Below are experts of layer 7 (counted from 0) of a mixture-of-experts language model. Rows are named router (the router's row for the expert), gate (a neuron's input weights, with its number), up (a neuron's input weights, with its number) and show model dimensions 0-223. Each number is 500 + 50 x the weight over its row's rms, rounded and kept within 0 to 999. Numbers have three digits each.
Before each expert's rows: a language model's description of what the expert responds to; "comes after" lists some tokens at least twice as common just before its tokens as in all text. This comes from a sample of Wikipedia text that the model never trained on. Tokens count by the router's weight.

# expert 42
Description: Numerals and closing unit parentheses in measurements, coordinates and statistics tables, such as sq mi), ft), 3, .9).
comes after: " |", "|", " /", " L", " D", " sq"
router:487578462558538470541496440444451451440523453562515559458457444530451436545452569556460552451462502441581499448559430454449481492496454451561454460551563488543526436441577554432463569552532446580429482413528543481524457458482535531508431508510455526549463531444457539486547501552543486544540508445458444555433549448560446429557455434470539452437561446428448442586449574470453433421555566539439468532491570559487435548567497432556572464439564567454457553568526464460561503435462522426561451553546554440460529444468472446511570468553530495488452553518446459561471497429486571565431560559573439425534490472595558443444492560439471562447533435438553570496533466462455462503558
gate0:541431544536489515507489437510507463402478614561526445444472539421521451505541547547434540550455487424465462512515455440469430437447468536487591469475532508536503469511515498535537484550436486514536549507544535443467556453507539472551495532473407623544565499453603517537450504569406497566534548448456582500377447486489458559616479521562485459551548474484524548410528530466446518483528500483487510453485508531562465542497464393448590537494501483455480448539503503370513510547433460482458502410498628550542529496466512463568478536508465429468425628452488464580563468518503487451507563486534445500560465510516542381601415455463465383527545429497454551501420491569581571492455
up0:434503539500480421511541428551441471548490555477563464418540532448590542493465487448531555474550416537473507485482585505570529410531403671530491494530444451543415513597570521483556556473514491535484466529500433548423612478593522527403508462526548508473507474498568482534469543489560459559550522477467387475516578530546447461517533508485547480483491536467578422512533471514505435417493492455477475526496439549429510540421509566492508389503526490562548474497496489535502476476477415465516540522477600469492542416624528525468639551577509439565535431414467491456476495477529533567490573543392543436465566449524510493494490496569532563448454484570560497603464396493493448482476
gate1:573422415424542493502500436426561522477519531488521450442433453461529536548575544485507485389544514508470572515370513427455485488470532583456523440512466523545492597463561498429435363471522514511396550544474491500436487446458522544457449495488489425498475512590520496512450551555505497571498451495429469506391523422499478497524524488475536458475524506460533480450453462540469501429624493414605624534543574517508480544455615452546544501537521503498512464489562471455502514437568483587553542556433489554435482521527513498512479483449532397442446470407560403532425428463469455518490503497454479356534534463507490378532542510501463456514522482416568479484422444459557507491432
up1:544507491430533494437528583478521552574437572445444538403506485445551546477504475471464490488479503452433421442659423327489498451395574484518473583513457516454519424476393451450384396525460465529467591476535495499544466441576531484544445538545473506458534472502506558573483450541543528428502591521630435428499479519540513503517534493571438484512593537466493558536484472446519467546447476564589522578496392554447605464550510450571542465521501518445537526490525489457450544577513536513513491448466506440516534516467461470513517530506481420520589484484490475468548570472514512536469438492601447522415587512511531487461506499543481453501592465505476494536524558516448511621537
gate2:584492464494447553476469540495469511395492505605504522463552486508525549492509491559554490606408537457474578492506404442457485619461567490461493572469527512488607456513504509356466521467570515572463440507505522510509519503470496482437474554463508478461524455464473473518491541413566463483462428505494509415479461469431545542598486401567569495378526425493484509491332572462459482499492539543560462413466492527553492506496502527663501463451493560523493466488477522524540516481537638549532416422539465494536498448546533507480602396479486442462545551515490415509501620580485538479559486477475407419441513497456520513560523520613479557551491491484544520504538518535523524524433
up2:523430448470524457480516495562384508480488533489495499483485496434478541497450463353534416504452552474582461461479553494514461501575431410470449520396451428559532542477433491451503518474461437508457507524498484580550598519503563435428417565613536515359567516416573484418469549451476519473463569502502497531538563463569532562506467475537522599365524510560489516511467476538476486428506523474509523459467492501504522498498453461521492440538586571469546468504454535593474479490531540602457555501509500446559501590474450466511567553445569483495548454439449570544450500476398459501490555498442362576571515530456508578425514564562460512478559530519555490581514480487587525438590
gate3:517559459473510439471573455493553512510486507479457568461434524530607443606425505560518495444534513447488492483516443433547395555503414570473476473517588562501563483403570557419528468599496532499477477418528488419518444418430467507392455517481561489589448521513447505474517561487465417522419509535494568519541427584457531510482517502575581454517564535470477502525517477461530476480554390515404484496469529480452536441573517493426434534497490466526474472501529507471505611419491480462468500483540523625490499599531581538491453477498540460553486497486525561496598497605507494495497530454547482482611460385589545565497507537532401515429566586501569527483466453443596425498551
up3:526472470419452560454533499544456487576533504585468561538542439475535548488398482518497524482551486508430475545522462508590533479461518563438568538514508590516585417544587420485429484485518474462451484461388460525466413470521431630448490408547467493467550544551360532428461490527525457541511417476551506564501454451492518439395523429500456544515581457496542544585535530496521548412483540488468479471509491528528501499583592523502563468437511608438474479562494530637508604412486613497479541526507533508437485513513542421476502562436614535445477551399496520509586475522524468450538460463512513532478452441528494475545545438553494493467485498543396489530484460439449591533462
gate4:479462480497494546543423584514446492505536615492500518544455514508472530560505503523426436472530536548505537335610426454482455576467403490482457504462464569494538455408481507471563593495498476492461471371581550544535553445458453439511431512414452561475519536449563468553554488479591490463491494427584559521442546537489426546512499441559515449561536513515486492568600557433478463480495536528498481469452532467502529502461441422433518482358619513455495479592628450456522581553488474478591450598551518458510552514515459514527542487506468539527564584445479509597455596478526518438498520512552500529527464521556460454535558466565501498548579521422477450480564463516451536563492
up4:598508503461622464499490517444571476512476575563542546458494550476548537489521399522580533512550519460508432526488519446493530561549413488510581531539553461564525549555553497523427478574499466576490558561507526431503427500486530474466502453556513592441478626418414532511499499504496518590464471454447523528602474504510530505498544504530502464526453478443530430495473423467509583630526520486527500354513554442594466526443431477526536512560444504523399479459537483423587512502549497548493413470565530412575504513473521510459501499575423542497503456491471376553478441513533506570424494523525492473401487447568517419619437503622483487510543555558459560559438512515539540562452
gate5:508474401539545415559525515501505455481471548439469489522563469492569496398506534452472425483463587473437486472552479530510522424559514492482462462452581466508477436437502469625539470444395450391410587559489512411441454533492599506491488552523518601565549573614423461455548502499529431496537472514467390462526506495506411434504528493511469406555565444478460530507444484459437472502504485531519499484522515567575566443459512534466480547496491492406522537455467431470420513496521482466448520472494571560518501478496473443499409455488509453520489547542487598534631520473480438626372527476507539431387413546467581464451549508461423452447487533535517512436461508411479542503516
up5:447526438457446403504488556479443494435441424396592524453439425494540536502455527546488480536498461504425547531489450475545558498435496506558528420610557488549440480457478539571499515531499471525460496509577433527501476539482551530468508529446506561544471539586411496575502556541539534489550520553478527496627457525457515599444538557508448467463536391506510422592425448560503462671508585539570455513466499391521510473416485506524515504607571522477461513518528518413464468463482443477465464515448516580593461491467529361518442464441478505498540517536551561466521501534434526547490460583470410540510490528441517445482582456606466532522550416510509538429582484557552464526532
gate6:452528510501458509523456411489479531553446453520460516508495495401528562442503376421414475472449490507467480508511395417447455498529571564443536494500453529550478480426440469498451444553496462509498471630560440547477488502530402450456449487501493426515523463405505534536482533498513590452458476388492471457487480457411582502548509420462486481519434518538516473544555432640393439519480538564430505491463528513501501519478519538516572502472354542509533449516502417507535492568450483464583451436528481490511543532547493456535571520584446521436441537578458508552476549513473580469539616575450599525496524590498376442401448508470467521501435446440454529493530559552440479428495
up6:466475614482436536472592594443585515424504498520507495551504500471524469486410562543414450419514532551596457403394561574424522458504498435449440419465454437540525523488548528574476497516419469510462573391459529438541499632473474538489513452490525551574586494530501462489451452466430500567531472509482535522455471466616572559526446497510473479589537461491472411573476597430485464472515535431474518566424540430439570505403501537426425456518527496541546566455518514419387429489503474528393484597518407433534495572485518548508426502432506478542575494455527573490491494553489447529496507357472474486502462536432529447514516497513475524527464490498510508516503521500509500543492
gate7:476445494525478498485486453502498613467460479430545548501477463490579508498461471532506536553430547520506403548484466524538443512422524552538573564509411564455423432413487419548448462530540511459562531483529502432549515402464499499536449473476512497572427515539420510465522462509442626505606488477500469600489424526589528448541527519515548509389489455464478531568385535514466466556480536541439554485465500543405490471513553481442470555412375570508530483442526528473399530423506556494502559477516424468520479546557536457523431574393548536484368436582442408500596536471437542422458494474509562524434446519453533546488508508543446580488457430459543519524528437520515465422450
up7:478559468590445514547504509483579458474534521465468465533532509496510555447501392526581552491515393523518447454572536494479493486513495436458458402476488492511479417474462503364444453489542501545543501461444484474437433459532439437475489433500537468494391564453555413476343541490514385404529518472453560466583564435531519503542518495422522467409560441463479475540455473475517571477477447558513388571528483518494436456414450501509483602531524534496474507434435465531593445551483489446607475503531461575511432470528582505438599504437471505488438514651511496440488475441514446445590468527463509574408497483521476488513503479496536421525476571499415512500577528544521447470542
gate8:498536488544436464448513466505397384486454578526516453564636452534440617495529467554507542458493440550524566573494473454464558490578435502431355403530490458525520539490437493545503552440458529551517546496395501511482502517435530478467472511413517551559559449516568563484511493577555482467442533490485457454536527485496501501429444556457465536584474515368444534580547442469400448398469459486419577495427429514569512479504518504502574435436596487556497458528443470485542469543455502504586515482550545475488469468538574456458511483465495502509523547497484534485455565499498446520460588558482468562567509450499630555536399486628506543500469479450428575505495516499536545585476
up8:568450473489454522447478524529559551548441450430493564585479505579418585524417416493418501538490468472557437488492467547518534486544461451540433464453480510363526508580550436594484506611492451407558517489594504503514479437546482519475488406509451459475534452565456478461551410504501503519582488589517494577502632512516497424624531582428496552464514519418437458518482488457484439564504479479593558551552484519581498471562546520517484461498555556550502448431523519481561526498494484514411530597555457471513494485442497410472495431678481554460485508486510495568594462535491397478529490461583570489464533463511451553495558517443433482553485503512519417512429530476467495498539
gate9:476477445516455484438501507562567416469488563534430555546529559386513400569447473513477540479520437625456514533546479476563560559484621565491448451640451520470518490485495538535527586441517430521491525547460384468462516406422584476440487582480526483534483420515518508519529476630473467507458381533570494565487468459452497508492493442421513451529571474554473526527502566555507440544544465541445501536540595466408494514442640584493438523458486575553396553530572528484484522470483436489474467569494600477487534545543456574538512462498479464502530471498406532487597548558415515542553484456512490468470508515519511428488543562496511422450538523486465555474527527510518577551434
up9:478522541462567578467457578489567516433507578470568433462425470496397533484539487507483447589541455512531498477535534499613476438485396564491436595569552505543573536440497560427539485497463539498577516445442460509505539532563479480553485461426489540498573554436493434510422540451531556516519484457437526487533452483471452517698474455463475501525541419470501520517500484536590522470456567524521515464553567484512537485544536495460510498473496570521531540506404457432411462434534456510507433512462438441423452552508526469453514524480534513456558497365394544521478503491481487555462469472485490520555468430644465540615389503485431464581449502494373513509455479450525411456462

# expert 56
Description: Line breaks and numbers in sports tables, sentence-final punctuation, and pronouns like They, It, plus police, political.
comes after: " |", "|", " c", " C", " as", " W"
router:498527506565542535550518442449449453462535451547500544447480423559471430562469564553426557441453516445559487463567464452438476485514440454564445438565555492554536443433548575436507550560520434557439430450488560484522443450471533533527442524490448521540457477459440531474533471548552509550544556440438442564457556435535447429557455455444540442440556449438435437555446556468452447435567567561431450547499551554451443562553501454549557482439559550430439557528515442429545536441486518445560445560546559418478521442464468447497577451550534473531462563527448443560477467445470555561420555558562441458547442436578564455468551555442511553451561454436569537563532496456480432527559
gate0:539440473448499495471444435439525530417486480501523453395510483477514511536472486524481490572458492473532430581543432519492550435484456468523520496560478515509520467492554482528490492540540460469452474560521458520490535461426420527488546481472558424496557523597558587389484603459472412576634516539409550470574558556546478500378450546519468606543419497458553480579551467581446527458541599505429516469517504488511477595494513510559568528565497502489517552464544514423556539440443496496514488482487542568470409467530536612477502489456479497576463445550369454491473477535397581446495470533537481465465581442400523624492459464471519543460437493576513382527533506422501465470573
up0:571416443497493415531441473489580546521572499448480529525444491502611486458497488515513551515555536482517452506484567499567473515442588425509521399602537412481505515452514533493568492422505433547522546512549489492559487460600533467502462544507474535440419522477420573519484442543505497564478485399525554526619501464472426462524555557552527459518520545552524440476576337466476427507522444482444540466438394540420523499514513425495458485530570515526448504480594503525499458585520498544474520553606525504557482461419531542461603537489580554613539451610525498562600508474548533482573528560496469402434470464558543504530519477459555507487487521513528557519547480530485501507343
gate1:494418560512455599482456463549537551527521447428477434522584546440415530549464574513488556461515530529409552593540476516465453449541410462544557444480455483480498466494557530427528539634482499500518479466501468467518505526432533541553452495531460490506506532524524543524438423424526585484424501524597538550558556414398578496522544531490480557474507561491533515477438494442534547556516405515469487538616493436553423559530514542512532504431548504376532439524468444491544457519482498497480491568501500583536470415478439422520571500446493568597483484484493519498473387507591533564375510481471405544421556524465602501433514474459450469409459542549498412488526481411509407530556
up1:489525428522493494603472525528489552481585556560491543527458571489541508462417478593583462511525463457476515488405566436534481437465595563580509543584435551477422432462469515452489531503448461431508527483468580447448613459437486439516450453561507439418517500475419549540464510473498577456561431476479469504532413465513524552471492544410537521484579577486496436468455430447561451525590541559582593455576486571445425521521506486431451593547484469528559525562446511553520541461519487518437487475483410498538535531504479521512539464497556403413412477531448466456505510485470496471446451494534564536580518489536621448564506591471444558468596549463379519516476525484500531489388
gate2:550569488423487519492528396537503482432374491447483598449478469474550481539532450548466432526520540491509544465531549472489441519493489514464524489485508447621533423462489427477524514444503470475380471503472471533552487483596544451461472545514495504537482536532461565465444551446407426489496547374519540542551432455456539541427531485515496562478447431502519473463520587432520541495518563490494554420475436524441484444528549427449516460571511603471532508506577565438489479402437412544467453470558473559584578485373483440479587464395405456515479451496567447480495444536558663458421555502454507463494488514513515578512475532425481441474438565538565440573526453516549470523503
up2:488508506495610457547491495511533629579522528412476519480458522488412554562568469515515522532454438416523471546570541506485550482498436511583543513537382433576440486503514499423471497417576533484388473506541457474479501452597438499492523443506550589504430504402485508516437549532552355444487435459520463429552574517523603523521571527502471553502503525487581444465553531510501462459557494436545541553562489471488385516526526549485554395578482427498515493523507550382407470491493497587465500426513544477541492381511464477460440506532440538527436529512476402472504447443466548455560515536533573440487590556508454556532547506481556401525548547464531586486562516549517516538523
gate3:529545520503567581462468452472505588579505472478478503578462546616466452410470529484445522424458534390490483492406524579468559494489509384544600391390524533509500518438471582521562545488565463451440404495489438557509557414480452432500424556513534630553521535583519512522532490488493528430483431573469537548500594509493531450527407457490431509492580532532445446453467542502480516545449603394506568556572488549489546495451525489465466465542453431475491450446542480477462511495467538466604463501448438559520554506503467470459501488471434458474525527567387465541488498472523456548521535463493423533419524581553482610512549508515493540422535451438540515472432484505443585496555
up3:471523484498505367547462486468506541430491447457472542579560500514430557531568498541497407460449547504518505517469467505550526531494513460424390453610461546433509530451506586463522498497560484486455491422470401476498559492491496407509603451471459595542468473463444569463501525579459486500489529393527481390395523511550473443469487612530516504479464503563431512325587523558500455544482555503478594505394528465476474495462458529416488532447449504487526465420405480477478431520517514439522485444471493547519491557505434569535488543476482522434386561509549422572510495452550447523610546567507540495564519531483486494383540501482559534448479526479544437415572536565436514462500
gate4:411492447484490473458633407490480538571507552537483537517510418556548448480526585536498574442564521463489598457487477468489404568565515535436513479545484439522427502484523477464463503579454498470493558456491403488518544440519413413559533438558554436569527518473441514484464503454535468463564542434485461517505487572533503576508676548514480486380544463569586404417452472539476524427485479474452463521488589591469527536431475517481512520531467526413373460439507486535540458503504522569542530541514496512399484521460503471525541500425514540522470439510457535557550600513533475486539598481578457479531505559436514484418542428580576504472583496458425533491491516471548542565592
up4:501536567418505517536457437550477564481600498433516479486520448592437492507451452532484504437520457553480496511546441543461556508474490446438480562456435432485577457542483484516476476497455463628478517488444498625515496465462512517476509500460524592558480434508456535525515519486538532609464467434590483434560441568481550535472420534446557417540522613464564492510658479546588526546405484459529416424492518589422495507592508510478523480522506524523483527508500447560547432525536510477425497570514506507595551588478432476463499528438398513565489554480532459486430573447516430479499602532554418646493468499542495472469548399490539521471466415514626478487528462512454534473482
gate5:503608464453505518565486415499551452509477482500491517453489534537495422529477470552509533532476441456499515487574451528469494623491467463457471442483535500523472471524480456477544545486555461473422425426501505517502466482531450547481510421431588432517510575482528568461548571516521534466468547489579493568499614527595445437583425483454435556618519522464556509519436583472519522539529525533497503495544566491499478548525525469625524503534534428459546521550504573443535468557559526482462484501450556511543454575527503426546455464513513414422485469591389503495574395564461437576470497436590567535485473552450460615494542507371533571389449491463469525510614445557593459426552
up5:536387502534481477457529440495556546518535471489460413498541479431577506586473454475541496400552454543490441478567459498588453545547450428516508495394519483478450443411605452524524442461417491469576491507488502437519474500557521489533528450539520478597474545518504486425523564543475487615450513519548400499549513546462494435492540483382522534436460511451519424542550494536529423541629462480412491478488492530551544550500426547453538428472592400438509521448534465484447504475527506378452530472540490528510409525543518509420396585419547544506492445482529493532491522523441569547421460411562513513413500425593423456441475520537489510451462487518530477563450451515551615568469
gate6:534579425454524590561452515575389520527473563520460447531518499542584449561501498460440513472481532506363472457507521485544472438438455568520449460466487529543437380408519482499484494578501563561525580522505628410441584504429575467515437453491553467408471546593470511552523522478503559529493461435408571507508523524420519455499598438579535517477594545371457498515527529554438461563405451510487532515460559531472394553544463403447472535421559544492501509522454453543427457518567500547474521574460485484549502499495491523443516493557503509473545497476497466559520494503455494505566567477523581480411459478530399429496469462418572541455526511549570440512565544510522559462538
up6:496469412486491566518461427525541563500539459510546494470463550599448448503477531512509490506436448480507471503417556501430499528505470576488438461628470465472550542483450462492500511429410518503576617379473509466483521524391440510431464592511426492487535526504455509519397467429578517505483515426502502489437543407438548539507444611542507423607528425505414503554519532456495465483391469543454540514472550494411513553529466476469442534516575461453607510498485528448616477494471501495496497423456413481492454577540417501517532500494521528555517640455574402557566502514530496439467409417433512546486439516477545533470508435470567508507501557565440458468403484516431454463532
gate7:443482429474527421494576417578523482509511482450443515572502521406606452483434500406484523462465520447534575520562561498522509464525457573463527444394554516613573456451484507453475543562592527484574529539500584449493466487544525558453478470484571528542517479533526584577484563584451425599466611555503451527484588532474534587491514530472472512509463430497499362577525432476486522499520520530464567552552550438464530494516533455435586546517492440520546447486514539412490446525511466516423437470484511575523407520504485434553448617483547399512487524442436529472529415426448453502459418546572542510427561460528463483523575516556444504523489462493597496567575532525552524512528
up7:435572413527407483517463502525464497442482450435576435517496502529483537338518471549487502439455555478462452492555498454516503443432522428556543502455431510409551446570478677448493591519476521420511513497443462426489538451445549591525525492506488507562455420503560526528481513437569519482463547465442556492458551458471555506466568492515444519531559458562496417468435516424520538542516395503534471606535489556498546460508503518537458519491563470524505509463532519499478533460497489552512513521510408484482527496455569483525512489609476484494461521504458477555525436414539425519501538419468420390463552377477493507568536380521428560407435445543591501530501533629507559516590
gate8:471554444438442497581492515481462434549501600512578584461399429503540561455573480496512490495501535460415535537520502579546490432474408495548517563467538565488530506552609516495567545502515481495490455510475513535561481449442449519546507432630494505499538511506556506549349452518483612506588483529479487538494460397573515495498462548458509521443592450462416496455444415496525513478461542511487460545560384445480534578560574555551582487494479451533499501426518424481527592532503495526543468443484497530517474536552547410520537503543526521420438401552513510516430461545422524563568418498409504510490488506473472473466546493576423481372596473519514490473515510451565441385571
up8:509573562535472474444552514361422540550513486493482512526461493506527537494538494587499519429463498431555492508351421539650423486494455548478610412461487585464499502511517485465452525475538450492563496410395463503497548549578521516591510526543552394409487527553510535562507530477511533555496419448545423556535513463467485504543524494528573511464505512530475403432480560551511481428487461472475397514490495570546534501494492519602542604525479454475527425484569423501467532549552566544497464404508553520467513554577505577508552578493491624499512473552554486448442414518426588523400520541562421520463549529469492496468475527543490443526488440573502558495479506520457616518482
gate9:528454445529486497599499498366554565466526489480522445571494429417479528431482482494490520467450505456531352511487517510527442461491506419511500561421493445495519493451526542437513505586511483408404474519529489550556516490498456512478510534491413425470480510533532588460428458491446513541471527474457523454508541392542448476537466511519493520516513436518506499511595569548422524481593489531577557486538583472571401534505517393494515546479489503604586463493516442511532392452470542498540447411530596478485539401480571491504530482476502528547613507411493444413506464505494515569477425373516477451507466496548562397454518412520517558506580529574494416463441478530556622572551
up9:486525573594434441483580481589554459472431509524439442457533441514443450529438524466483506478549554532533467520549486547504476535497589565396416431502446496458552408505455503545521535480507499506476401511464496471486456513476479522432573533480476570636437534490542418585422489556544556445533494447505480393590531481579523446523579442522522445501482486494454543444515502553394485579497460489445564558492434557581486447463494580504543506634463528555430508521517452483520534481560526563471505533548526481512564495534510502404480504402484463485530446595493466514532544523501557535452524493552589474291554521450536610508466510498422467462498446432488507465509494438510464430567

# expert 26
Description: Section-heading == markers, blank table cells, medal and date words, and measurements in infoboxes, e.g. == Career ==, Bronze, 1.8, (aged.
comes after: " |", "|", " on", " at", " January", " June"
router:478516486541536518563501436458447449438535457548504547428491439518462431560475561524449554443458524444567475442554434431442492479493447438557451455551532508567533426449545554431458549556538467554460468461522549470521448452482518528539445527488457520566466500447454547472527476544544519559545540431457442547442556435546442441560435433467571455434556446441424434562439550445452440430575575550440433566499554549472438546558520439568555468452555554440424559525529469425570501443469519422561444574559526450507519438486494442510561447526540483503442553529446441573494470428462541569436559551571455458552452439574575436457523559426476571439570447433572531532550478450466459510562
gate0:457611457513420520479524449530489494609516555480517513506574468461437391446513536597491511489546507439504470550383463510469507573464596496580551417480550512525544498505447468537485479481540481531506517442530519422462460468496499495510457607494500489498456424570516464571463610508495548405545460468434442454545487502461470445493507490526527483577571685490555489555411596502527480500472496553577508555463511483478508436559514494488542528545501464469475475473466480409550390514532531490467440553519508495457548495484447558448511555634535429532491439519539498473545453501567478613408544558479443501463440578476566554347541529475573510491553536513427587466470484428466444554437
up0:546517470489518501423385515368551594413503529475513499524548494517507513456453394423554574410523496484426479562490464449515543533525505516495481577529454597492535438453506577538487496570448542547524489455525501513467552531499551538500431570507449450557461474471575476435569543439528481590442467527503418548458542519504523487536524445476600432462518505420494522497481397547462463499472506574580381551466528474458458429420438518444535560592505437502564434520485472557542555456527469604459579438461540529545532555498366464480519556479537506466478607493423456447446581460522492477463455429559604532388524493485518523472467543429493470553506562565472477546474534549478519456608
gate1:472467627514526508503491416536489608399496462501418511444514518415557539579569514440554476481494481548602546547588493504459454549541566520397513472459552472547506406506515584475414538512523556429484520538527462517513441620493389545585534467460612447490464508464578405522416559581528422470511537454506514446500553478454466487526455411460527451504497438555434486573500446461506424464486508488457458537483511486400439504474480626609559573483555522422489508518505545528467512517530575390503454567533441454499631541526588512494440449470541502488469451539538511522467527507453527529510427467495423525484476427443504492488529466534553532492447474420460460515449518585455469465556
up1:441478452405469441472469478550498530455554510541448516506405422476563508470542482578452453504575530501524450485494439532473435510606464503509556483598481525477439515508455445572507573516556454492448474481474571563527599554461544466580473504407355513522445468471517478441472532466524545443439426428509515450568397464557602579556518485563536436562504560532490512514482460530492505487561548565452432389503480447489524452470473459429554514583416430463544497403497480448491477472594458584522583472468426523538373487488499465466556554505490484489438494450449605574588564511360570499478528468548501451527476526433493552557444427466538508463505455507457574513518516462534469528451
gate2:500482519511625540488531482509483484568514475484507492453468577599452545434475468523463522508533563613517513498400454498487549435527510483469531533490523442496483504451549426538555467479504521500451553478415585502622495522495539517573495556362528564500583519534508475660394522583586548518593471395547489490438479335496542472485523529415489476484553539515463477425502602530514486439524463538502471515492462570457447470509442452526568476434503501484494489472450429527517323528488509433466616487528437524512499539503466467507511467516493438474553531490533433463608499490501594577511432518505534524509489495576478605555521511510583503393449529464457491511487489433498487527413
up2:486537508401486489501480425485558478502557534436603526458498455489515471528490559431575503420558539489491502483510506517585502441457442529474568532485626534529447521536430527459396467603510557435478451478429455525449525479567537472553533588438604535508510434464424529515531462481587506554478476496517548455573518450513502491442481533481419518462453534440439443451495530522485413462522492534443507499555557430492499538462514552552576486437444581513523525398438523538447523506429481431532556431487598511507418477423564527561464560477442558457515399573574562453474568477396530500522412557454422467472438520470453591488586563439434488377530479448499588541460446417536528508515
gate3:518490514444528527516492464392471494480506562547491445412425508487498486613514536489436538580448516455549534494448454459558514492493607503488495505543514586482452514557577482486530423487518557566518524468523594500477503431508609581421551399586506499492495512471540474495498437576432431648395527455527595578464617517554495491519381580489523457518432484543531365493494483534440512615464485531492463552476538553504505513498439458519561560436546556394542503560530572433556573488493479501463600463479569482533506531466489479477449468499489572474508483499505498497502545539524556574471490515438498472503483463447369491458567428474443568508552512492521572446541430518531445545384
up3:499510578475502536416511399466602517479482504559455511463454554431525462471599509439614560433503481365550512521462465491516529492529474439602527494487520500514484538426588408412452439477540490401447478547541660494478405562588455446609470497538518428496557534479576412579457495448471522469470488549582487493514547426491443543486529457499497455490442539580543441499535532508487466541464616465482379506542513457545467494490481459454577509515486426483501492467492522523424586481484534522520517617414430475551520535484530474443523538480494566458524470455493499527454539450496548507455502479415449458465446530528563527416568443554433493495498466572489454510502509615455384529494
gate4:495492500483558552480543559455463431414529531479412502436496450579469533468576486527438535348509534483490546445493571454521542473535520513438543421535502480478496462494545562581581501446543381406496570467449451540537509459564579519528524504490444440526465516513489509401557614455559489445432483431482514527388453457540585542523482391519427522538474542526561467515456488494411504524528515508481530511568464469453462459522526522465510554537358444461488541440429481475536510440525448552516471568515552376551427428477568467478430513381501490472574523429568468552550510529578480413513576441484496493522471476458550458503502566481425433525556515551533480462514398453538419420538
up4:462568535501458446535595432455502462450482502524524495471474425509501450523389464548548337562520541535527452517481557427402483610501549491583566439526503584542439474569501529551493554498536474439411539405588585540475474550464502497567545505472572594507504501497598413579582568432449594583492501477507592493510397575439522568484496476548546503446504449517600473500437514614514455500489556557479552462556465473489423565551526581565534522527453481536440462472552505498486543505413456507563452492473555497501451488520530488465486522450514487481532490594598507564420433520507455508489527565532465539506530453529553481501396501524490441565468426408518468568468500529505474566504
gate5:394458521531499524480428512468545502516509430528552547541457474503485546451431504501486479480518474571493536465522480496471542515520451463387460522445418600483424412437580508518459536531603383465488450484515483469422615506590518476547438490558509537455556568473502445570544422441552481520514523511401506569503465409498505487429534520464610498570544422443448488462551519490417524500458444477486400423559424548524510454443458483473480476487482493508543450505620392522457557598514479557439502528460484539401564447542464442557510479500576503510528495467462518512548490541580439559487614489451467510392450479548515417527404500555511542438556466481511567492507553518413521371499
up5:533478567604446539436475484427566468502469526516506516479447534475552520447364521520480483435546488476538529557539543570634522458499466458445486560522433498510511574497536411554552449541509553523425559410496491495578546528476488492468457559529536455545515522480452537514551438536458485435462502648467574492500493437501488526548544474530524392544574477509537549491408423487530492439536543474503494502411536518569455505476593568359543505465558494467502514463562444605516540459390406439510513459416427491484412505515456471505443399440555442556464571520577439448548490505456504472481564376548482519458436463437484479505508490497495558544503488335532514530469549561504524513522
gate6:577567557416557470547480474438480548504522516466470510518456537500492524520457561438500483429516484470517658436397511542489448542552473497552480364463540508493502510444542475535567543464470505428490604525528506553586490456585435473430578553378540426525424528532453428531542556490498399559532468548408502563540467440547555575503568465560563375594520566555440410574455564552548465492526523494451467528484432540525474553439438482468535455456469480480485463487475516498485424528505437510566571469516371465550492550505406527455477578495510511450520429505481482462453467485473527565470453486535483549454458588556475368493573485485476556480585529468478477487415556468483526512493
up6:472469510496421509501437435523526491480507496496449526535542477496480442437422581471462478556483403537491460535436523441493542490535454511481523487573395528560479422421474531494567486469458492617631455444414525489455545509568458502501464461476460511533457531516500492498483435489526409557496488560529560507480515484441544543493548511488545557473561500624451531419528523515495457502506484633512524472525469467497553484455423527563493550540533488502451590429459492450499501505468577552453517532489526552435431456600509439470528447558507514416440435539371492599579481493522426495444567437498469477594450404529617637502542587638484507445562521532487402498510517551483427430435
gate7:540519450488433602520525445480506493424573456386525414483469503539519482563574573442466509509491462507419633480541542489475472547501428524519515482452441500506460525515517539614559549552519489532472466449537525468542493474492603552551552390513519519494539493446537580489514487528570620484487581493529499442532682490512500510434535450514570527467427471461569433557559545527512494435526490416539544455460439452500517522543527524481441498603513527561509541464409599536492404461479365502507503579497536467564476515429430529521545503496450493533498538506479501566495546473507486493507521457543578562449486533467406474493472584448533570576526394473477493357554471431478411460526
up7:603469506461438442540531538527515505549518495496572449510528555522554579577487551488478574514436528445490468454551518415543583592466525415429519440523482455483475527442483486448492485478556429390371532476555518534532547411511493568553479537503592573506453533482444503542519502545536387512436571496500411441560565527431532499501438622487467531609454461450438461470481561576414536593511472468468553453480562509505537448525497566510453554433562579571437497558475493518554474470463494442557494465424481508461554615377483502535471502501528489556459567507526584482493563469502517567553460463538457455411535503475400473418484555506423524446521481558378469524519510478548476513438
gate8:591433530464541514430446588565460534569440527430513515544451588514516446556525478460538540475548523528495482467539477457495566625494454435580417500432378496531548470431448526473507505508539482444441498537569511545477508485440474536454389514505500488482503520509467516446397469356565460570475431418489479486445482398536497471478501473445527493479380500467519502454485552554474463564578540581544532557503547541454506451545448455474529493551516524418463516612571466413480435377491485501448482474470550492431512457508486482554540502519531546519437530542488461447576552541548525460422540525541400505456495515574492581534539536481584440574452512562545337486528506424498532590502
up8:476472517607485485415416631492456517558409477602492522473512473369528547494457596482555496552493521467599496461487554493438418557502568510596537481542485529520482500443466388437633589542394454505581421517423465368548490452512560577535557495486447490534540473471501390438535484532545471426607532465438423562509456446568541515455488557484462418469466481484526491536485543427455507549489496433417574471459529455478487477525465518493504555480472462466556564577581535523452522485516432590485554472548475520547545504446414495478481498524455510534576423500466522493532466532400514562556515449510511467448440476416448520531451464502436515548530514506570467432536515503474512555485
gate9:514502446536538500557482540484547539507604431476564473573458411397431520555441531503523621572530414465554501511410352476433516550519587446482502559482391507501460473450498461421545484488477518510459560419515517610560527405400525506487475481472523588488475505445533509386488480463486471557501481530485509552484530530503526552456475488465521442446554379469532519499516546528468456497425557467521566506501577445480516518531512541461485405492478510455603523509458474512519437465545514452479454475548460462605516539457533579533605533506436540603522476538484511541485532498519461483434570408457504539485594590412436566495516566442431550654500494514514537466440466536466575506518
up9:508528437514468537457558516509523549624546546506558554511464532546483532573468441573502477422512398475579535440512462559580540459529634540551505462518454451579558465484450458350587478428466360461582476513530488565512536468500526505489487475500506440484527483500417448426537519477524485523514504502511549440530461415500488478531422577448524539462472481522524503489544399552512600388498426486518568548553547513535435539547456510481426526533500437526482570549547379468524492498471516491449450488457415488543566453515474496550581426472548531475470508559505392476468480571486574485440392534535419507486437490419543523498466448470517512577536465404536369588451479482483500443532